From a checkpoint of a small mixture-of-experts model trained on Wikipedia: 22.2M parameters, a softmax router.
Below are experts of layer 2 (counted from 0) of a mixture-of-experts language model. Rows are named router (the router's row for the expert), down (a neuron's output weights, with its number) and show model dimensions 0-159. Each number is 500 + 25 x the weight over its row's rms, rounded and kept within 0 to 999. Numbers have three digits each.
After each expert's rows: "comes before" lists some tokens at least twice as common just after its tokens as in all text. This comes from a sample of Wikipedia text that the model never trained on. Tokens count by the router's weight.

# expert 7
router:474525482485511498513500503521520466522507459557490496478504507497495516541483501504476463490472459522499477538494524498516527517455486518533497505511456450504543460506501510492492470535496488508498466469501545521488486495529496464485488500501476522518489471486487522497509520534474542497489466451459525493496506518482490505487539487475498458471496492473545447549534493470497520488510540494469478497462542455524490490536520495536478541489463469513519523534502480506460514537483563
down0:548491481480519494490531478497519513443501449482518512488516519497422500472495486500502498480489515490520470478474507498471503541502470482496491480523476496498494493473496490469466465495523494510539474480547482536509499537552510552477474491463471507534513482457460534511466494494512506508489509516510491527428492515495504489481497501481527511495559444494497492506517543509493529541502527548479526500525518501517534481533487497492530525496502487534537503525521439473536535501496481
down1:499486465514490501522490505454537494528493507548517552553490441494503483541444474484463546483510485508503470492478537487492502504493500468502503531477497498507506469553492515524509499514493479507495490520498498489529473502486474496507526467506511509514467491546530503482492472481550538502485478480452519494460520535533500516523466508474501495508507507503516517498482472484466421519515495482555483494487497523532482518475549481542529479505492483509517533524510455530532439523477519
down2:520485510522517489458472500504518506449490538531443505475476507510484501512516465461489466489526513478502511476515523499512516503502463539504480483522511558479517509494520499492479483439532554519531465504481508470523499481521485500513512499515517511467472500528466498492433542519461507500466487499528459489498515499502504497541531494515546503494502509537523556495558503459444459493498487448523507476506471503490531537481543487473484473479478529494511501537484495506516542491517477
down3:494529548475493475541491500571499519472528492506508516469499509503507594498507466514510483457497492487516494500514553506503531505470472479486491483486522503522535505464503478390491472500512481500532482488514500450474467516521549503484530490464513507492496500492491501527523491483522504517459493495530518483494507498500530482500459523504506512477492468455517507496534496519493489477513484496490480537476539514568524502490522511477495507459476523479511491539498509473530530514468481
comes before: "- ", "| ", "The ", "\n", "==", "In "

# expert 38
router:536561513482465525536491500478521483505523521521488495521524492498465506497472504517501474525490487472471452484471495479520496479535524530520459505502504473522509510522504502455478499428464530522513535520459472489521509458496452479507521525505480515472520496504516494481508537463512517542476464524489469479546492466476534476525523513493500467483553499517530505517538469511510487520501450509479501483500481550504478490536475524541500472543519498513505532465469458540496536491494491
down0:495503499512503542509489532487480505497484526531512496494477475498498492458524457478500477492496524513494549499541482557542470457524493538463529545525524501465512489526488485510494494503550485521479472540445486462518484523506484519536511469479505490497510454522553488528525524545505496504443460491484461440496472475499482467480500498502515531508496514499496496473435499489503494517513490486512508519494511490520494490468487431550537515486494477532491526482511560509490493500508499
down1:480484511473467575489493533517553517517539493497469515495521492498501476462503495526492478468481474514452546515464518538509469528523512500534566505497505485484495489528505485503507545493443487500492487529447506485486487522497466500490554507492475498525489496472486537478481510496472524516517489489533506502508480505505473474569508483529483494452526538472509478487461504558519522504485508550515482460459474502489517532484508535514501480505474488509513491505502507486519522433505499
down2:507494452538499496492503522478475502523478502522475516516500454503501504482460529469529495458473507469526495497497472514512528514471541475472547508478530528467490513481511499492562513508459526508516500516504514499512523468523551516489531460490479505526481491501551510522508527544494499486500469469479476510509519473534515474505535495442487512462517514468549513508468449539492462494503510496516501524520477502513452449451510489556480496488503542501466519520507541534496468504507468
down3:503485528482520485491448504565493550530518523513474551459511536520494493514506478526512526531511504467507499460484563474496577511501513420523483470506512540506502487518478476467513478482475548493486498492502475478500489496526501474471487496511492527478502535521524504504515483477505465529511484489511505459495500507512515523451492478494462512518478529493510515501512487512472463519520501488522511480470464509531544466526489501447537522477505507475463508510493544471490461476472519
comes before: "of ", "the ", "to ", "s ", "for ", "that "

# expert 86
router:471487526494537475514444507529513537514498499551469478533520500438490508498496481446502514524491498529502478425469513502539478523519469518510495528498522471509501506518456472491479497514484499507467501507509530502473537482531545492519481488492547494498524481474466468539528477500510489484491525529536448546522502488513548495476476487484497517489505469501535533487510503481513465511513533473482560538491469479519520510487498452505495495517453487512503481457498474487526506482464534
down0:461484487471481486500528513520494460473465457509493506493555519483498537556514546501493498509491527509507510457479522509514506532502465511489469483510494476535523504508451491499489509495467512456488522517525481526494474490521509502492526502529494475463486532498483482520457472460526522528456507483525468509488509491501543512535491529470434510510567522530499546420494495482522489513517488520533486469477515503495524524491494500534480494496506500505527499463478455542556528492509496
down1:486492530479481479494480511538477507482470456548464527492525515516502544538524512484489470573471512535503478505482510491521509493470475526511489485550502452482502463524544517475494530509498492489449485541531491469494494526517548459475508507496485515485500471474493531495523479475502478453507552555489498486523513524504539511487503498493457474521489469469539502533536544486499518511478481507492503545474479482489484525519524491530532514463519502500495444487521493498497517476476543
down2:501480538540551482522546472491503489480488467510483479502488500470545517490546468474536521470457525560459489500497498507507511509494492471492530497512511489474503489503505475507501452518469502482460497443500491478498491535474483494516499500517500509543536516507491471504458474501466517506455488525505474509490466509494482501485550519486491561541501482542510511478457505513495565537543443447518502541515495515494500509476517504533526511498503482516509471536511473491556483505490503
down3:562511499506483527517494522516493527527460485535468487523481471536485503455509529504499423477494533471492425496484505521471499468522517517513512506489501490503485461491534494486540480488441527527494519555518517500479500486487514486495513520472486469518512501490482519491480471533527533509506504485476526537522510482515523501461536524493501524453492510540504489470492517475491481489484501499533537506521537523464516470480515485458545488498510510442475468492518452485508555498527521
comes before: "\n", ", ", ": ", ". ", "'", "=="

# expert 14
router:543475525500539488556497537523511470523510499474476459509518509491460507524472529496522488545512504443487500499459486498511499486479526470487498479542496528535500511497495499534489504454500482493494527511538503436425522498491481489510502493514499466488536499512495484475532456505464503511497485517511562515496490497495511502493531484505489502545460537523497466493522508507443492538491478482477514523474461540531474510518531475487516494504582469526488510482511505459523519493493477
down0:518454475485519472490493510522529516459501517508497503466519490505504489518519516512482437546510451473470478493518529456528547513470535514491471511507483507533466548563479497507499534509536536519478478548543498463461464509533490523500535504497528475513512462462514535489472507445504478526514503535538532523517499470490517473495512493495514488500500503492486508526484516526454506506491497451467494466522524470498508500526516491468514498523520513507457506478448458494522495474491529
down1:518491512556529488480472530527492517538470516505500520506526480497518495532473537503533467492451503493495475464509521508520504465491528502491512564508500501479489471500518527506512417474502449518496499522492470501513514516474492511506510482489473452507487490510528459473529551511490483504503481506548558514563503474500521488531516453529421487524500497521499453514490519530502463521503493478497527511493426504526513496490530508521499487450500467500495503482506489481500503508505487
down2:485509548501523492505537498473477542484562496470465495498478526477516493500486457517512530523496560474450489500519507502503513504471452486510431508521483507485471453508468484509497499519474560488480543521501515522519510519485506497486514520508507503481512529497497527545482495461516488458534513540479488523506499507519509534506449492486433495523514471484507493511472546531468486499449499497511529536530496494488467498480504508495510498538468471496459492448534541469520503505502524
down3:495497559490466524511481459532486499509511478559506446538549512532480525562529501525539481524481483515487503485494457445493515519490507478484528468497490503526546524493512484470476510430479488504519505477524511467470519495500460508495498527504509528495474480489487470498468514454476511523506474521515498475500519473476491498493511501515552489506497521468534488482521521478464530542490490508485522479550538509475458476466516497532507489496570510497520521463489490485483526493498475
comes before: "| ", "(", "and ", "of ", "in ", "to "

# expert 55
router:507513478491482507460498526504503467470457502546461510494545531501513474500508485518481525510509488506469497481477516497546513519485483534468528558514524472492462560471516503499485547457530488491509522529512514495491474499496475470519502490475483507510478477511467571481517507495509478525476491506492537475509507509461461472560456554516456519482523478502489479484451457498500539486538481513476506507525509529523488509476511539517504514515472473553499519529473491517503505504551523
down0:460486540521467478475535557509539488497476505427489465457531454503497455526495500475514497522521485481501490510503455493504508470482522518484488503513474517505523528485558482523522516446505557528521475486523540462437509500509490513474518494520530505503523501473506551541528473520490477508494500528449483520500457543505489496514492497495453479520491536487517509511510518499480493476510512560488481463494468477462527534509513513467490490504515481528501505493521482507513509481517529
down1:482463504483488493491501495524512484479492514510503542509485500523527506510490528494513464482522522515490506466544502494517517503486501507526531486502521496511431542474485541513501503462488490503487479501503442434492515489473501549469511482501517469446565534476520485489538557523505473493451492478506522494465501485529551481506471534512485503521514512496504503525468493554535495462506502477498500521468484516464512453526491471479500516450464519490492516539526480472543480550493521
down2:477504479514508506463534504518506504543533531552509477499478455531501494452497460471521474540490463535483498443506493466492515489494506508480445508439515513500521503526493480506520508468506544486525483447496531460496509498495516501564528530505545478489492459474495495503523515507502481509482511467485535501509521479524495511499466496474511514517506533518518544543468492497459488514570517527491513493485484508529488459475493498524480461481486481529483516510488455520518496524469553
down3:539506481526504545490496540472514501496475555479478479481577521505501499535487511521537528520549493453499499473500514512530463542483481501460485505493496535504510524508466485481549477532458485475481501527491498446461542466499517509536465493531478471485489520512483544489485513508451457508523518494527518540485461507497486513531486491498468473535477484480499478486479529490479537514497489514511506496496533489459515559490495480504502458490468470502462503486490519508525510486536474
comes before: "the ", "a ", "his ", "its ", "their ", "this "

# expert 97
router:511506446478516506450494544525506461478503498467481481496513503480489492512457502515464532461529498501527513496480462548504487520529551447519500507541533496510497494519510514523525513500519525517513481488521493500553467509456497505524531508511513504473503493488527544525527486469510451479543484486505543478491489531529467440504497494486495498502497518486488519495468538532502487519505551451560488508461496482534490527527521505477478487493511534450496539487528492465535510470479531
down0:461469488504469489491507525488505538491505524502522526515509539532542489480486512540530514468489469486511468530500526480503530491534499532507509530542490492537476503528495498460470506512519518517479518505497486460538513500549433502500457503489522481487513479484487482469516481475488503490477514488523512490525566518471459487507503535516476525503478474486469512516515549565437462480469503505559466500475509509523482559473485518500489497467473483500501458495462493478529532510484513
down1:508488507487528514475501517527487522514442528504480478518536511455468480579491545483472496528509511482512546504512552522544501549485542524546509470523514467505500503542529520494513494508495551501487465541504522482486537467503469488478464507498536459471473472471524524497487481519517484454504448513491531490480471512531474473515485489490478489497483511510539481515527513490497493513470507493489507538468526497491509512505492450493469488449466477472545485500531486482478484495507516
down2:439460475532472510519540502518500528490446529507466503477570488515571538477541499486476525483520533506556498514472471468517538483491473505536471486487503488518490489502493468527525507501465481499502498519518539484484504505511474518442515520497473526500507483496491483526506515438522480525474493502517512520486447482493528501520514509489488522510539501491464486488494519501485496510475477489499489511485550556476481493485513509563533526485499496460508498466472471520509475492542513
down3:514513516490516510463531531514501526521540495484501491450512520505490520499479486459472528461550492533498533494518496509490488492480494448498455487499522516477488484526488458489478490437528507539500511500520474487519482524455501505524523485517499461520523447484477516533497490482530472489501500517452482431536519483529457527526529507458505489499511541503514483470471560514489464528487515479522487525498467480532501515475550547465484490517519541505520513481527516456506521493507498
comes before: "| ", "|", "(", "/ ", "– ", "–"

# expert 26
router:498463464476561506477476498509462485470480510461505495446501488489483519458491503520491494516522515490503485474520477533497490530515519501522547492458490500513419470530492498488495527516489519483493474476488507489503520444517496517445519515542500499516508514473505555497505499442514520498502499512520490496480456478494553505498464500491501566490475532482525483475510535528520470521535503518537471518543516487498464516541484528498483506441512508445506478515495511486511538523512520
down0:468484498504572497510517492470552487521485474486483536529468482481471513487509524514473547480475513528526479479507445504521508497490532481524529521469526516533511486471539529531497539514540478473497516495490521535498497503505523508487482437468456522480458528459483473474500494511512494488500474489493492523482502527504528474479488515485499479522490507560499466505448515516481527479479478499488514477486519548561515534481475511521531508504413513495499509463492527482521498504501481
down1:474519479506483516483519498501496501499490515486532473502538483474482475511474492508488500503560523546509526474476489520532485509497511485506522479519563521505503516495477460460531517470540466535483469470449485490506530512487495485515496541566491507517499482499464497523512491498476489494541473432497500480546522507474523550479512531560445562480491509481479532516458541505517471512467487463516500500490492491523497509502468531449502507498523483489520495479512496520531461503529488
down2:520547523500529497476519550507499476527533505477511529468530538475465507499481486515522506486538536476514518506495528485484502538544544500494413505509505519508484511498482494449465462514498505534496503458487496510538518473511496452488532460498547509480493494464456490500501477514520482517502494463503476468493524520488506515482477502503485487514522500471494507501519513534489478484523534467505479518499528447529506579512517520444442492498462499506526504461509499493510516520455497
down3:495530487521498487472528510486476534485538511545506536503479516483499502509502498469491512491487475463543491514497506535441544515474538496533507544530495488498518483463480520470517541511507481512438517505526471530513500502449515556485547487464505448545478495451488477542501467465475517502496483515528465499508451492507529513479500540498491471526502520479524488473445525532504485506485513502494497444510509493469457447525497459517490520490512524511497505469521474527519505494499497
comes before: "| ", "|", "0 ", "0", "1 ", "1"

# expert 70
router:523493494484510491510530518498466482488516481501513470457501481465506509456492498472486474488476470520477456508475506547504486508499493484508483479514498465488532505486490491503492480523543500500490476470517496530478577472454527487457522520522475534470537517486471491469461491507534520496483523477506517535499465536483538512499551498497527447487518488524525478463500488519461484500502501554523444523518527443548522462505495500472462559471506530516492511504486489465509483521488535
down0:549488531495494502501511497527538480465488455519536565442513503472477485472472488489497484538501511515479496488491495464503490541491470480515529511499502482493492537520490485440487485474498528494499451484510487529511536477532508508450498477503460478490503486528437501548481500504504488494472570467548520516481528479516506515482506540516525454513528462491495502471503492503503469495507519492497491531515550526510479483517521519481521504494507518468474490575485517494549501519478530
down1:508489512519496505545515491508509533517537485458499519473497487484430504471470508519470519509474459490502484477511477514487485499512528465494452531553513500527496491445475508516524529525495499545516494500520488507526520505476465496514548483556489483497482472519445459512495520486509494519485482492486510540486516527517489507514518508459504473498531553468493558539492481512499518520467475491501487475504511498506511480459523502454491472504437487487466515475530557496529565503509475
down2:467503488533515516526514502471519516475477531473546533497524518474479462504503516496488514454508490523533489528484494528538493483473482480504473546474517480483513483474564512488479494495490557539496496506549491471477536453462505468469505518469498498539516508500481502485445534508474515457509507523519558493511472542487483473498493510470499455464511488504500537479503472534477500483508516528454469486544491480526500532498490470498550514503502484531521528533532493474522494534498456
down3:543529510495528482525504553492510516465475483509488480484451491529499501512539485482456476490526497505503492480490487502500518472518489499511488517454496484573516500490506458540498497516485518464527502493548511508523527483493524497493532445539539469483473475502477521490496513490484514532439492488510465486470480516447513508497508497484479484544498504461497513455538493520467467541507542473470492473500545512508495504521516506490575520523477552456527483476485535484532491503491511
comes before: "- ", "| ", "\n\n", "The ", "==", "==="

# expert 31
router:514470485474495475511485494505456504448536512477500524496550443497495533520503470507522547471528488469516493466507477528519476521527544520474477507503491487537475519526489509494489527470520505492472428522510477485505506509491518496475490472558534526488525498466534494498507511506512495477550505514477479478471513485498548506481464485507490502438477524470503552517477513502468500534524473512501497509516518498530513472467498427501501486525522502483479472455535514525490503478474557
down0:498517515489529454458484494479492531509466483481528452478510523502525481469546498528515499490509535540509579508458532520469484546536452510516530535502502532475511500509480520491477491500495551497507498499470450443504486530478461488463474485514520483482462514519519505512435459504494474540536494486502534480512500519508450476512515466482490517508459519501490517488541483514535494547506471497526497514485529521519486490504500479515492436516490490503481488513519496511518490467512492
down1:498518480501507515504488498486513507462515519513489551529515473517528501498517497448494495482525479522501501466522467498486506509498461540555540524501493480500558520470532466463500504556473529500488496484506461474467483531427540446483483475502513496486493502484553478511492482518493488512462517467472526511517527498489477476586506485492517477499512489493539516471525525483474470539475485529510502461524502503493509497522471528509470495514475532531483494454483524498518529477459518
down2:484517478457480524451514486510526472546526528482529500512499466515518510495523516485460457521460536510521465495507511487470509501486455485522504526486502474480498517470479517533526532460421478500490508511488505507535477492552466522527478472538503525502539483484552488539517498490493472487497540481524529509477497458487475542477511509482505497479522508496520520484478527510484522536518456479455490518497489471497532488495495515494538538494485460505513471528484467536467498560463499
down3:506468520483470480516494549525492509490542452531493472525498502468514491505527421519476506517474532495529519509465459474512499483527526498511491495500530516504528506509518472511465474505484456491492515570517524452489505498475545523489543468469520494486534455512462514486462518483505514478515498453513494522492494522497494520512502476448490493482520494488530504518499521468515504516494560508489513482535518519552521559510491474498534520480520517498490464457474526478454488518468500
comes before: "| ", "|", "(", "0 ", " ", ": "

# expert 46
router:476510505450472523492519475519514532520545488498494520464523483482519510496515522537510477525515482469545504507473494515513535520504520505469496484525500458551506497503485511484503447532490491478506556462480494496509469485526474477482515520509494548495519435446474485510525486520500467467491475519505551484510504523535522519505504531474473445443477528485513508475458494534482460522555485526496502484484498525500540498512501490493521510514494468479494515456514506481494576509507472
down0:460526511527499512499458492534503510482558465462483507474497526524514538535496449507545519500491505507479484496499513492510535502496459522523461474556514488468496491529486520502530479474485568561545488493474487528482494519520473480488497506453494500538523515483479495550517456481492452475504493501516534517508541507461464506526503490462480486503498461488484520534491522534499472533449461540482494512516477489468491481508512524485510488496510472523496506454517516471486517530498530
down1:518526474488500458527489528553536512485502498499525506499476479471482463542506499500506475508521502472510524465505490508523506487528477462499492491500513534467473519494482472516478535465419476524496459505503529522508495519542516417490509521491492518495479519484522534499474496483499498460506499458528487488495535472477508506444461518519526474493491489531469474522489495511527511516545513467528475505462511481530506499489516554515517511528567495468530506488513487478433489513493477
down2:502528541532474534481550559536489483540550510497513493470460473528502512520543501511457491484513524522487484524467515491503474524489454520461497496512510518488500463502505500468535496468493506479522447500495487480481511530484486494547494459488548441530524494526479510469519511445514536495466511504486467497529475509516471536516520497478503505478492510513488492528495551540502505491490505474551517482486487506569480499463477489466538497517486472485484485471524491474485473525491489
down3:508469564523517505476513479492478462474521490471485462459502508516463506486493531492511506458555491521491524517516497471492505505487491505547522487484527482489480441542495463453501504462502510516458527486540520495519473480476457508527514495517523480496483524492511513560486508477500485496486506532492486501447466481499462561515494492562506511510523498510463464537511544485473533535522488505512529478481477501513506467507465527493503523537522461506539480508542470500536501504511473
comes before: "of ", "| ", "and ", "(", "in ", "for "

# expert 68
router:477504517484494497527508512506494497541536521476479433469488510528524508515497498536477438557498486479515483484457496499518506514512525475517506436529483523502498497485459477500476484457516496513496526483513514441469495506487490484499505494486530486470492518472474497510516463474488513435474502530507500517490516441475517540474512521471513468514472551469479506463454526512508491546528535486478539508495535492508485496492537534494512513451566495459501494489515515469492499517488485
down0:486498554491511504486496481573505520492516511504515494483524533511504561503504480518499494489472498487457502532483496521528546490512465474552504468507479487531506556511506499465495476517491507454443483529484512497504510493499484511497531514473529482458521479504471540483444511486512546516456515503496450498523493519492515500537498462517480514488530501461495521528506514512491500497465450532499496535505467450475522522508503453518483523526481497511469478479494506431479482529481545
down1:517478507535522527481490505512501483480527534477552490474496533482505487519498499462527539522476517495528537492488536506512496468496463489521500484475493515537502499497480500507496506476517541471493540536562519494495538511497491528499506477504473490495494445536543498514497514510504455522502478483463452511541505526470536551473508501500472546521483492520484497511487547525498498506522462479523500504491498461512410491532447451478502504499465511508495462476510476486498454540486470
down2:476492532495509498493573544530459511527511527489500495470484529503493528505510461535538473519490511486507555497526523468494477541459525496498502452525518519496499477562496511456482522465493522521514542532510501510495523576439504466506497458497534519496493486495463512477508474482491508498469460483476489474494446480484510544494485488516471515497478494474518530501522478531532518545485490508500506515497487493519490484529519524445448504515516495494487489501520484450490470504506485
down3:530477519488538528503501509467507486506487465556511476566495456479494491490497531469458494495532498514515513541546549523492473512508495474510485497478571497490523460462506510472459465540500519499448513495506501526509480502548487513481482481453504521529509471487466534504448487474492465499518493495506518485543528500492471495499491507485518529552506457503532504528502506502495503475483514525514515529495494509422514496484505494466466497484502480501515465527480490519504435501498535
comes before: "| ", "(", "and ", "of ", "in ", "was "

# expert 22
router:534468528495457515511514460508506443480509480461517499471472494521490500495485469498543457500481503543498544534506489464522506492494504465486482493471500501520521466521508492527509459500490519489483472511492505541490469521438504462525501520523496489495527498483475558504539472496474477477472557510483522448506553518527482496503462511506470504482495472532509471484484457527516473503489507507492537504524530545497492484516485517517504505493475520475474493491551490502540571529504557
down0:501494508479505523544533459527504488472504500494506493511528508480515561480512502528498511499528487504506493494517435517527484530455478489490506464504456498502468464466488470445483497470593517529541493509503503533545506505508519472473519491474523524494504483509498495522513501492484479530574523547437501507489498452504509521478497496481528514491499525484501468463467519507513514469465479511506504497522478465542493481506510492544525482515465505516507494468545491471547508484470489
down1:546494486515484462509492504457461474474520455515509512517518562484557524488531495498516497508515524471507490509503524493475463546489484483514510451481518534468497477507457476454477543502487492464518504507520514459467494499541477497484517494530498520477513504477514509503463504483515483504517529512493494564487507496456475535529533447528485469476473514507530476486464496482477529496510526506479498548516529506468507517461505423499518503525530509470536498513531496517491520457499528
down2:514533467475534481459443488495524480512503510494496458514497566505522520498497527523518491461514507510483471477492512528495467478540494513502515480500550497502544479506522492528553533455510503486511522485504502499529509462478475509492505470490527523472544483495503470535522519494552502503452486507489502494513491533482541533508508502475534516479447527505533510493467521433516469521458516500501469548495519473502442501496502500505546491490494529490469499438484486501510498529452498
down3:538451464484478489501503488479533522481483505477531465509503502485533470497517515543492514464461502536503513532537560496488469484522521492498458487453523529500486457475523495486526448509486515490530511515471489539454496519455512519481526516536489497510464514515573490532486506483538477496519514516478495527472538489562525512481544504488461505488499542523527468478495510513495489542478498536499517526511537494463481483462504527486524478476480472522463506490494491507467490479498483
comes before: "| ", "|", "– ", "new ", "/ ", "km "

# expert 30
router:514500489450522553498480482492525498501530537510514502496548530498449496512511544443486523499506535460470506502492492471512475512500508459532521477476507496523490508511466488521485456478458466456509484527482487491493502525546499491524465463528538534505508478527499525511514486502494501536479503512510458500494466511458497534466472545459457485560490498465488508474510509492466502508520472527545548511486518503567517519463482475477502489493524508483456504536507514461495501488508480
down0:489517448508493516516528497518552532560479517533480487494484490455543492506469469514488488438494513490473538471457500475506509513506533500534509488463505518509539503522495481540509504540473471488488514493518517480519455528479499498493505471498477470458556500497492515538523555482467500531500485496494500500508524460530437512492529512466540541515508506513485480487454495550502524521520507519512478463461452503489484472451515528483497509480457506490512514504468507505497480498525524
down1:503528510501453520488477528506506494486504493478548494491519506504459471498478496469542501521496510531520532545479523487518517459545494434491518502465527534478517461443466478493449513485478518522496502563497503478495493527502486505512489506508515504528505522538446545494417467484540502468535481482484507501523493513532495527509510490479506484487493504463528474508544470461505536501490524512507497456525505481511509495502505506530498480497496480534494471485485449549518544524485489
down2:529486526505506514510465458516513523497543508493478503493539450494482487502540487526523526493501515482489469497508483469524544510468532545524430479498467546486488504524505491525508506501446505488462485530512486497468519501496516470476519497470490502561500511523496545540488474512514500493473489553492481523514508515467507500470495513479473477493520501499511529498519483458508533471527476501501507539492501512482462468476501477504481459524468500467480490574536451561489531520486535
down3:504506496534461524516482482487529546499468495463500510485521482445482509526482537470484481507454514555458500487487529499442501497459484500510524498522511505482511427509498538500514495486495540503509527525491475500500506468541515527465488471520485461467524475519506472483502459502548497532489451525502471538517468484482497541507528507473487515499526506528523512532493527528506476509449520519501552503484465488484480503547497488526510535499505500527478448525478491496550471491522511
comes before: "s ", "\n", "first ", "JPL ", "0", "000 "

# expert 88
router:518525508521509496492442501506488501490496500497487512491496489496445513441520536491557460486513536511511513509486508501548444448500497501508485493502481519512503496444499504504478533421497476541515507503511504542493500503506501509482523514541530511494508446539497508518496485491440495507485486482506514538464469467479475497490470497483501491504489478513511509515504536509487504495557511524528469443464524518534476468506498457462501544515490486513505478463450483514507429505498499
down0:482507529542487499483509483499500477540456508544497526490557556467475523488462486481528464500497522511511563485473495510443494479478496508486540502518525520481488533508515490478498517495532490481503511506503462540501509496495489523455472486512496440509480530516467489511501448469490493538570496529525477507521482499519486553526522525476496490448528489511535507516487518475497483508496490543498519497517501510466494487543479501436490524509484475527522469481465498505481483467542491
down1:496502508514497510479534488516512496560476439522512504461484548457550496496505527482477542514540529494496514503511494493521497528495525494512488531506503484486529526509477497549473484491469460484495507482498523528545476500486549466514465486462484528510492495475486463560513508495533550519465489450503484486491500517467499488520465495508500523494524489524537558494507509494578471467505501508471523517511496499516549467466516460456494520504476515474467473517480524520514490477494489
down2:525477527538467520475499484549457496506486498481504502511533510517470487492521477448530466517536502517471489481516531486495499487485501504483530509500511559479476486524492502495492483504492483500518475510459527545478522502484498552442490500468526479546472484574509522557498502501506510538516485473492518551494495491491528522513524521491504458544455500513459512556512518509462511479502502525484525548495481498485519483499471494510544476472515455485475504462457481525486503461501478
down3:508511481492473539520501523501485476540500502514479513506522502445524473514471471481544507558479531510444500506511563552496495443488511494521514486518482507455482479498498521512493473508497524498489488563491519509506575472505461465532495531505506504517502474516513469490474504485492480555484463512468498502515488470497488589448493534526512528481503502503481516516511515488460490510476494478515501504506506526482529489495482489500484525524561517508507476507457499465489471477484482
comes before: "\n", "the ", "- ", "\n\n", "0", "5"

# expert 82
router:471535496503498437459502517503521491503496510543522493485506506512529523485518500519485508491505501470503464522547556488506541540522499471545454508475466517516505477458519496496473453520493502494533500482489468500514502482524489505498492505480501530494471509471548476512496481490508507462489506490506507493543474492519509507533459484467528469529542476528515544472525500460459539494481511456480545506450485477534505476490529453485469465551498510465496506486513543500557523484469490
down0:466490547535489490555520504494509496494491518523480517496461507517535489476527518519511526489490499511557533460504504494495504527485495499518470484525498515509505462498519470532491509524505530499481519476493489524516513537476467494525492483497509451498464518496533477500447501534459520517529387505513520493519522543454522495490491484489524489499508476472498535464541467528471501517497493517504528506494501512480500530471504461465556474486525481498516500465469500525470432520491493
down1:470507491511546486492446529489546520500483549542509555462494540460519467533493494483529470507510470497494561469492512505461474507504526510496466507490511499530520521487497533514546482531506512456509464521499501441523483527500492480505525485516525477477489513477519480541515464517520487496474538524491536528488520494511498484515531540516471486514498501515497521444512525495485487483494495516502473497496549481495486464480512484481464503432521489431484514501451518513492525485516486
down2:517537492482494541514493431532541560478516500460494504480527455479483505513527555520526487484506509505478504509482514507478471509528487454489487481480507471512507523463519497468519502425496497470474527469528504493516482504472482483505555486498511502521497474482439526530495455476501495517530480519516511550522462481500480512470515515507519504465483530542476532475490466485550426533503474548498493505483516510505477503499524499512519463537502465493486526512504500500499518488509512
down3:496514524520528473464514552503515525511496567481507542470473525511520462472483531536506521478480513503499499463522515496517499476514488507506472499472510518511517508468487493483514521521501531495443561498465487490483460501507457529474472486475510503509492495517514492497483517467491522526504456458488512471503499507554517516472512533461516531530483515497521538490567540502490484485474467480452478542502530456537533488494514497508491449466489458449479489474542504515482506514504508
comes before: ", ", ".", ". ", "–", ": ", "-"

# expert 13
router:506535507494521515498531516500495516498499532516456463512514474545527512523540546526533515522475494412498506485530494500488525505520529513523504508501453503489514503464526513493492515484523538560508500526499478527495498512457489521508507522474543502486536522456478508471529457505497507480508455506491545511489513494520560513493540496518495493541467451511526525506548491508481501488520478530450512468483515488514490521516476459476503505531574487489495508457532522489505493469521497
down0:494495525499478524537538523496511515517497518494502517483541499521489500466467479540461509481496464478510548512465498497494486458472515503499492546525479471484500454553505506492540471523488508469481487523477477500530463486475541530487530489485540509476482455460529511527487469520498515546501545520494495500522483504494547536511461517492428508531472508530490495516475525485507448517448500547486507500525498485468444503522521469501544470496519508515464534481490513485484516500500521
down1:534522540450518483540473520532490525506535518477582528446470496520489544491500500511506489548516509528533487464469523470484531498499484475514511480485499493500497546455461447477500484525517515491491489492547502516440517524533507543498524514504496483481479485518462515542504489516514488482476566483492503537484491482482477513487518503509487509496515479490452512487493514505466516509507442501468494511484509509463534501539492538476501435496510485518492523502498489478470485477520511
down2:468492468517516493481521519471477510539501511505486501513493487538500491540535505498486469468486497507493521472488538520466547484494496518499473479491488553497531446465531527504571554533516461553493521521459511526516480483491505497483516466557500469529510538472483498486459440483493522488477483493518511507485480518531491509483497523464466495548508493499475515507540455475507507511480547489532475514481483488512485494513504472525513527481475470419507505494500478535514481507503490
down3:484495507482489501481527507540536500505487519524491504476502467466510562497528534516489503478463485547536523490464533521510510501493529522510519510516508516497492501479525516366488502520508532485509476517545498517484483523478483449484544513501463512456500500488457504536479509478503498518449484507462529518473467491474488512488515499477497505483460481525474461504512518547468537507492486501499522531496525540512537465512522465523503475462475505512501480514487491493494534523502507
comes before: "of ", "in ", "and ", "(", "a ", "to "